Experts of a small language model: width 192, a variant of Adam for the experts.
Below are experts of layer 16 (counted from 0) of a mixture-of-experts language model. Rows are named up (a neuron's input weights, with its number) and show model dimensions 0-191. Each number is 50 + 15 x the weight over its row's rms, rounded and kept within 0 to 99.
Before each expert's rows: a language model's description of what the expert responds to. This comes from a sample of Wikipedia text that the model never trained on.

# expert 46
It responds to: Final pieces of surnames, taxon names and work titles in headings and lists, such as Thompson, Pendergast, -idae, -ensis.
up0:54 32 62 54 37 32 72 73 65 58 70 57 22 77 27 76 49 36 55 56 56 38 59 22 49 39 49 29 39 63 60 46 53 32 55 56 80 24 35 57 33 29 50 46 42 79 38 82 38 58 51 52 27 62 54 29 37 43 44 38 77 74 60 58 47 56 41 54 55 36 29 52 67 48 62 52 51 72 65 57 61 63 55 37 27 46 37 75 50 10 62 58 56 70 59 48 46 60 45 51 43 53 79 70 57 21 57 56 54 83 49 60 31 80 59 38 57 27 51 34 35 54 66 67 09 47 47 36 56 28 51 57 75 42 46 33 38 60 61 33 68 40 53 64 58 34 41 57 54 34 42 29 34 52 69 35 38 41 76 31 45 62 69 49 81 47 28 39 38 72 45 77 42 58 34 60 52 64 61 39 47 40 46 62 49 48 24 74 41 51 65 50

# expert 31
It responds to: Possessive pronouns and determiner-like words before a noun, e.g. his hometown, her parents, their own, its surrounding, other.
up0:46 40 69 49 41 49 83 86 25 67 51 66 24 38 53 66 10 39 58 50 54 40 57 55 47 44 48 57 64 60 78 67 41 68 23 45 52 60 29 62 48 14 50 49 37 80 59 66 50 55 69 51 36 79 52 22 49 62 65 48 29 42 46 47 70 34 71 53 34 33 31 76 92 50 71 42 28 53 59 33 50 42 52 34 52 49 53 68 45 34 58 58 39 55 64 45 74 43 69 56 59 41 60 69 57 45 37 32 37 57 36 55 45 57 30 57 79 53 62 40 39 47 31 34 72 70 49 56 26 70 43 53 63 26 62 63 44 43 34 50 62 43 62 23 43 47 47 17 85 65 55 52 60 40 69 53 30 30 55 55 52 48 89 52 34 57 65 26 45 48 53 59 38 40 45 48 69 59 52 25 44 42 69 51 70 55 64 74 43 59 51 45

# expert 24
It responds to: The space or first digit opening a number in tables and infoboxes, such as fight records, dates, coordinates, ages, years, ISBNs.
up0:58 32 42 40 41 44 57 64 55 53 63 52 66 51 72 58 66 44 31 47 30 55 28 51 57 49 41 48 50 23 44 65 71 22 45 44 55 61 33 30 29 60 46 43 41 38 56 44 44 45 36 50 40 55 67 44 61 27 32 65 48 71 25 43 64 44 39 65 52 54 44 34 35 15 48 57 35 56 28 41 27 71 64 40 19 50 66 54 48 36 63 42 49 47 55 37 66 34 50 42 34 39 72 71 44 53 36 81 32 42 50 30 73 66 77 63 56 20 53 68 40 64 47 55 70 21 41 42 39 59 44 64 32 56 61 72 68 37 69 42 57 20 47 68 58 29 50 50 41 68 42 35 56 60 84 72 43 24 66 63 56 28 24 59 58 55 45 52 54 43 82 50 48 32 49 20 51 41 66 65 84 25 39 41 68 82 44 55 44 56 97 60

# expert 44
It responds to: Short vowel-consonant pieces inside words and foreign names, like is in partisan and satisfaction, ir in tirade, ut, ar, Pur.
up0:55 70 56 57 52 54 45 35 83 49 48 51 57 68 40 32 76 37 42 37 38 46 30 48 62 29 46 47 38 47 59 70 42 26 35 43 48 54 65 50 62 27 58 43 33 60 58 36 41 64 32 54 23 74 47 36 41 62 18 66 38 57 53 55 36 39 60 56 65 33 62 39 55 38 63 24 46 73 57 72 39 37 95 14 65 54 51 47 51 32 40 48 56 62 35 46 55 58 63 44 35 17 35 33 54 33 49 41 85 73 66 58 54 78 49 53 58 53 69 23 63 47 66 47 67 37 73 57 30 54 55 35 58 44 71 54 38 61 46 49 71 43 30 42 32 38 76 66 56 23 53 82 49 70 42 41 19 52 70 28 66 49 26 45 73 64 38 48 48 63 38 65 62 28 45 49 39 71 53 41 66 34 38 66 58 82 76 39 25 62 58 50

# expert 33
It responds to: Word-initial consonant pieces like b, sp, pl, bl, rem, expl beginning ordinary words and names, as in sp(inning), b(ooth).
up0:52 57 61 59 31 26 70 48 14 43 60 49 42 41 72 46 55 44 57 47 81 59 35 28 61 52 71 35 37 31 56 68 46 39 37 63 52 53 65 34 45 63 29 60 47 66 34 41 20 61 44 42 31 72 23 70 54 48 49 69 32 54 38 64 72 46 54 67 61 58 42 28 61 54 59 16 70 55 70 46 69 35 42 37 67 33 32 14 58 60 32 61 71 35 58 76 58 46 58 41 49 39 49 19 46 32 38 48 79 15 55 86 62 33 54 66 78 62 17 60 41 32 57 69 42 51 48 36 61 59 48 25 49 64 54 63 62 55 51 31 54 63 47 61 48 30 80 60 57 37 61 30 62 80 46 46 65 47 60 36 60 66 34 49 30 57 62 36 37 56 61 47 49 39 59 17 33 63 36 45 52 48 51 30 48 64 41 33 33 29 35 62

# expert 61
It responds to: Articles, prepositions and table bars in formulaic stub openings, plus region adjectives: "in central Victoria", northern, eastern, The, of.
up0:70 25 78 49 66 44 29 51 40 56 46 64 31 76 71 22 47 31 31 48 65 41 52 34 32 65 70 69 58 70 48 44 54 60 50 55 44 66 66 37 68 37 76 45 65 33 76 57 50 72 55 52 30 47 46 15 19 35 44 13 44 43 29 27 52 66 38 50 43 60 65 47 46 21 52 64 25 62 35 63 15 60 37 53 40 81 87 54 65 55 47 46 48 53 91 58 33 54 62 35 51 57 47 37 76 46 66 59 48 58 41 58 31 47 59 65 63 44 66 49 54 72 70 48 35 51 53 54 57 83 57 55 31 59 63 72 57 34 65 61 71 57 52 70 44 75 47 28 26 48 56 51 66 55 80 59 61 46 33 36 54 30 50 40 64 56 54 42 49 45 52 65 41 60 51 56 65 14 38 63 45 65 50 54 40 43 62 63 55 78 59 38

# expert 60
It responds to: Capital initial letter opening a name, often Slavic or foreign, in tables and lists: Z|imonjić, S|okol, V|ladimir, M|acedo.
up0:27 42 46 58 42 68 46 66 45 62 60 38 41 58 40 28 30 32 68 66 44 48 43 62 57 40 53 41 58 49 65 37 69 45 46 39 74 36 58 72 90 35 53 62 31 32 26 59 65 51 48 34 38 50 38 50 29 62 54 39 79 42 50 95 57 49 62 60 58 54 46 31 41 59 63 49 58 50 54 37 30 45 43 42 46 70 47 41 54 65 61 39 61 33 90 62 43 39 29 54 58 51 61 42 55 22 85 24 55 22 59 37 56 46 08 55 64 56 73 48 30 58 45 61 36 37 81 66 60 49 70 61 48 71 17 61 71 34 45 69 51 51 62 46 41 45 68 62 78 37 66 53 32 65 40 46 58 65 16 28 53 48 66 49 60 76 45 45 55 24 22 32 57 53 60 32 44 38 40 66 33 37 32 42 47 36 74 23 45 44 58 36

# expert 63
It responds to: Prepositions, chiefly of, in, for, with, during, following a noun or verb in running prose, as in population of.
up0:40 61 64 64 51 38 48 60 66 40 53 46 49 34 67 58 62 50 39 54 47 64 70 40 44 45 54 64 60 62 64 31 70 11 76 36 53 28 49 59 61 57 46 61 58 42 53 59 46 66 17 35 52 44 64 53 66 33 55 00 63 61 39 29 32 59 37 67 61 41 54 66 38 59 55 59 86 34 55 31 48 58 27 72 29 54 49 66 77 51 54 57 56 65 58 61 57 57 52 56 73 72 45 63 58 51 42 63 40 57 47 70 37 49 66 45 48 42 43 48 41 91 54 40 37 57 38 74 62 02 62 35 47 64 37 28 78 51 55 90 54 45 57 36 42 45 45 10 58 31 50 78 21 40 62 24 63 59 35 46 46 29 63 59 69 50 44 57 53 54 66 59 57 49 63 36 28 53 47 67 41 61 45 54 55 58 29 72 50 66 64 70

# expert 29
It responds to: Conjunctions and subject pronouns that begin a new clause in biographical prose, such as and, or, but, who, he, she, It.
up0:39 41 43 55 73 58 44 41 58 69 34 60 47 48 27 63 70 47 53 24 34 56 34 43 49 62 76 43 44 35 44 48 32 68 76 55 70 57 50 39 47 36 59 35 51 63 43 69 40 47 34 71 71 63 52 36 44 39 61 46 21 86 61 78 41 84 53 65 41 40 27 37 61 59 50 79 40 68 26 25 31 41 28 46 57 69 48 52 40 55 48 31 63 36 54 73 38 47 57 27 54 60 42 70 38 56 25 61 39 45 58 61 20 69 33 62 90 57 53 63 76 59 29 27 34 69 40 56 41 23 64 50 41 41 41 61 56 36 57 45 58 43 71 40 50 42 63 34 49 33 51 71 32 51 27 71 23 38 45 58 61 47 78 54 50 57 44 40 42 38 68 60 49 61 43 47 83 38 43 61 40 32 67 51 60 48 57 55 48 43 02 82

# expert 34
It responds to: Capital initial letter of a surname (Bush, Gimson) and the last digit of a year or time, such as 2006 or 5:07.
up0:31 50 52 47 61 59 49 61 47 52 26 47 50 47 56 48 29 44 70 53 61 34 54 66 49 67 46 46 78 31 64 46 46 50 35 43 39 22 47 44 50 48 34 71 38 54 36 62 23 17 43 56 59 45 44 33 65 25 65 60 43 80 49 36 53 59 62 54 66 58 56 57 57 25 71 39 32 35 42 46 67 38 57 49 59 60 55 53 52 50 81 42 31 53 42 34 62 32 30 66 36 17 53 34 50 29 43 27 49 32 45 12 58 37 43 39 73 10 69 61 51 55 49 50 04 52 86 55 59 56 60 47 72 35 67 34 58 23 28 45 79 64 71 64 58 55 71 68 38 51 55 14 79 58 49 61 59 40 39 47 41 28 50 47 38 59 43 47 27 44 47 45 63 80 44 44 53 79 37 50 46 42 42 73 39 56 53 90 61 62 54 62

# expert 7
It responds to: Verbs and adverbs right after a subject: was, is, has, been, also, became, particularly, as in "was built", "has become".
up0:45 50 53 31 45 42 50 46 51 45 69 40 38 42 47 50 33 50 60 80 31 27 28 68 37 57 31 63 71 62 47 44 56 30 54 48 53 40 59 47 25 45 40 48 42 73 67 30 52 31 63 63 36 86 43 66 37 39 60 35 54 49 42 65 81 50 33 51 51 57 38 37 63 58 45 41 34 91 12 63 28 16 62 38 61 60 34 76 34 62 51 32 35 71 65 67 33 52 57 15 44 59 72 84 36 50 12 58 30 59 50 55 41 56 50 40 53 52 33 50 56 55 55 57 51 30 52 99 35 43 56 47 37 52 77 31 60 52 54 74 42 46 42 56 47 43 48 35 30 61 51 50 51 50 42 50 23 57 44 38 38 53 41 36 42 54 80 31 58 47 39 88 53 57 52 36 48 34 53 43 64 15 70 51 34 39 47 54 29 62 44 43

# expert 59
It responds to: Past-tense action verbs and the infinitive to, especially route and river verbs such as continues, rises, ends, flows, plus took, served, moved.
up0:17 38 50 63 36 32 38 43 32 43 59 58 51 50 68 53 94 37 46 50 74 46 34 45 63 33 24 51 51 53 46 41 34 43 46 32 30 69 66 65 76 42 46 23 56 42 50 37 47 36 31 52 28 93 34 72 56 56 44 45 45 78 57 55 50 57 50 60 64 47 51 42 42 65 36 34 92 66 69 69 57 62 44 50 43 87 66 40 70 60 45 60 41 50 49 53 48 81 53 73 77 46 53 34 56 56 64 57 65 48 19 74 69 75 49 69 64 44 39 74 35 54 46 53 51 76 40 47 57 28 33 34 52 27 45 63 51 50 56 53 37 28 36 61 36 32 58 41 60 51 71 57 56 57 53 37 70 38 40 51 45 23 58 83 44 52 79 55 63 62 58 39 72 40 75 53 75 43 44 29 79 39 54 59 59 73 56 56 43 28 62 54

# expert 52
It responds to: Opening consonant clusters of words split into pieces, such as cl-adistic, cr-iminal, sh-aft, sk-etch, plus Thai script bytes.
up0:34 56 42 75 49 48 21 43 33 37 29 44 36 52 58 33 49 52 50 91 45 59 47 65 48 26 49 44 54 59 58 56 35 03 37 55 31 64 56 60 56 39 66 69 28 40 31 49 85 57 58 57 54 42 40 66 71 50 78 67 46 46 57 44 60 23 66 40 42 60 59 51 30 40 45 71 49 58 65 17 52 22 46 51 53 64 87 58 58 49 61 52 39 55 57 50 73 66 43 50 30 31 44 57 65 30 58 18 71 50 32 47 69 43 37 36 54 51 39 47 43 38 40 57 48 44 72 24 55 72 44 31 59 45 69 26 48 86 20 47 24 45 50 40 71 56 90 62 68 45 53 50 77 73 24 45 40 32 30 62 63 49 70 80 34 62 52 30 38 57 54 42 58 41 57 56 61 48 51 61 52 50 42 47 39 38 61 75 51 34 33 40

# expert 18
It responds to: Word-opening prefixes like con, inter, sub, cor, sy, en that begin a longer word (cor|ridor, sy|mmetrical); also Thai script bytes.
up0:49 69 32 61 52 60 19 63 45 23 26 33 39 52 56 48 42 27 43 62 66 25 43 33 75 36 47 51 58 39 71 54 64 59 63 56 72 64 47 37 45 33 27 36 56 42 45 70 39 42 15 53 60 88 42 52 45 23 36 24 38 50 49 87 63 66 52 45 53 31 55 83 40 49 38 54 41 53 38 51 31 36 59 56 39 63 41 52 37 26 71 40 72 25 71 59 56 72 71 48 54 66 20 63 59 38 35 31 38 59 56 35 71 55 49 45 32 64 48 39 39 38 77 48 37 10 58 61 58 51 57 38 41 56 51 25 75 24 22 69 50 71 59 41 48 45 47 29 60 47 38 54 36 37 55 72 67 38 54 30 59 51 54 48 55 59 51 61 46 77 80 66 33 55 34 76 32 58 40 70 55 61 47 22 35 60 51 73 59 49 54 52

# expert 9
It responds to: Surname particles and name-internal tokens like de, Van, Mc, Saint, Los, plus periods after initials such as T. J. Shope.
up0:61 61 41 47 42 25 25 50 32 51 52 45 56 62 48 44 64 30 44 26 38 52 37 15 74 53 48 50 74 78 54 49 69 39 38 47 56 64 56 39 59 46 63 55 54 48 55 64 06 65 54 50 30 64 18 39 19 41 67 40 65 69 53 55 51 41 38 14 47 14 47 30 61 53 58 34 59 54 29 37 58 34 73 22 33 35 56 34 67 44 49 38 59 59 44 54 52 68 81 51 55 40 27 76 36 28 53 38 68 35 46 70 39 47 49 81 40 47 38 41 76 39 50 61 40 33 49 59 74 45 43 41 53 40 51 71 27 71 23 44 46 62 72 83 35 22 43 61 51 61 23 52 53 48 57 75 49 56 43 51 51 55 40 37 58 77 60 57 48 62 60 74 43 44 48 61 35 34 50 63 77 61 45 48 32 54 67 75 49 26 66 76

# expert 25
It responds to: Predicate participles and adjectives or their endings after was/is/be, e.g. based, built, listed, cruc-ial, organized, satisf-ying.
up0:41 68 40 56 71 48 55 44 42 52 37 63 93 50 69 47 44 35 35 65 56 57 35 44 83 68 73 50 47 67 38 45 46 59 24 48 54 14 46 37 53 46 48 67 46 64 26 31 49 50 60 49 46 36 54 08 45 48 47 31 70 58 53 70 56 52 43 44 35 42 73 23 54 32 38 36 50 75 43 44 73 53 80 49 54 62 72 54 50 38 33 58 52 63 62 45 52 65 87 61 62 26 35 31 62 62 57 38 35 92 24 73 46 41 52 50 27 39 33 60 51 67 35 66 44 30 68 53 49 69 36 39 54 50 43 49 44 51 46 43 42 48 54 31 35 67 41 75 43 67 64 33 60 43 37 49 28 47 40 39 45 46 57 59 51 27 65 83 37 80 46 49 52 32 70 14 44 56 23 46 54 48 34 43 32 70 55 71 11 41 60 55

# expert 11
It responds to: Opening and middle pieces of foreign personal and place names and nationality words, such as Picard, Bengali, Giulia, plus South, North, Greek.
up0:67 57 40 47 26 42 31 82 59 46 00 41 89 53 56 55 35 32 69 50 37 46 61 32 41 79 71 69 33 36 36 61 40 67 55 54 45 23 36 56 49 42 53 44 67 62 64 60 35 33 59 52 39 67 63 15 74 44 47 45 54 67 71 47 57 52 51 40 46 35 52 37 48 37 28 50 40 42 55 43 47 38 71 26 29 54 65 47 79 79 55 36 31 58 36 68 54 35 62 45 46 47 50 21 29 65 67 73 40 49 64 73 61 41 48 59 82 50 42 64 40 61 58 38 29 51 52 82 52 52 37 46 60 41 45 30 57 64 61 47 31 47 47 40 60 49 62 43 42 34 50 80 57 62 65 53 36 38 65 42 51 13 28 59 46 60 73 46 26 42 39 68 78 31 49 55 23 44 60 45 57 21 47 49 38 79 34 60 62 60 41 64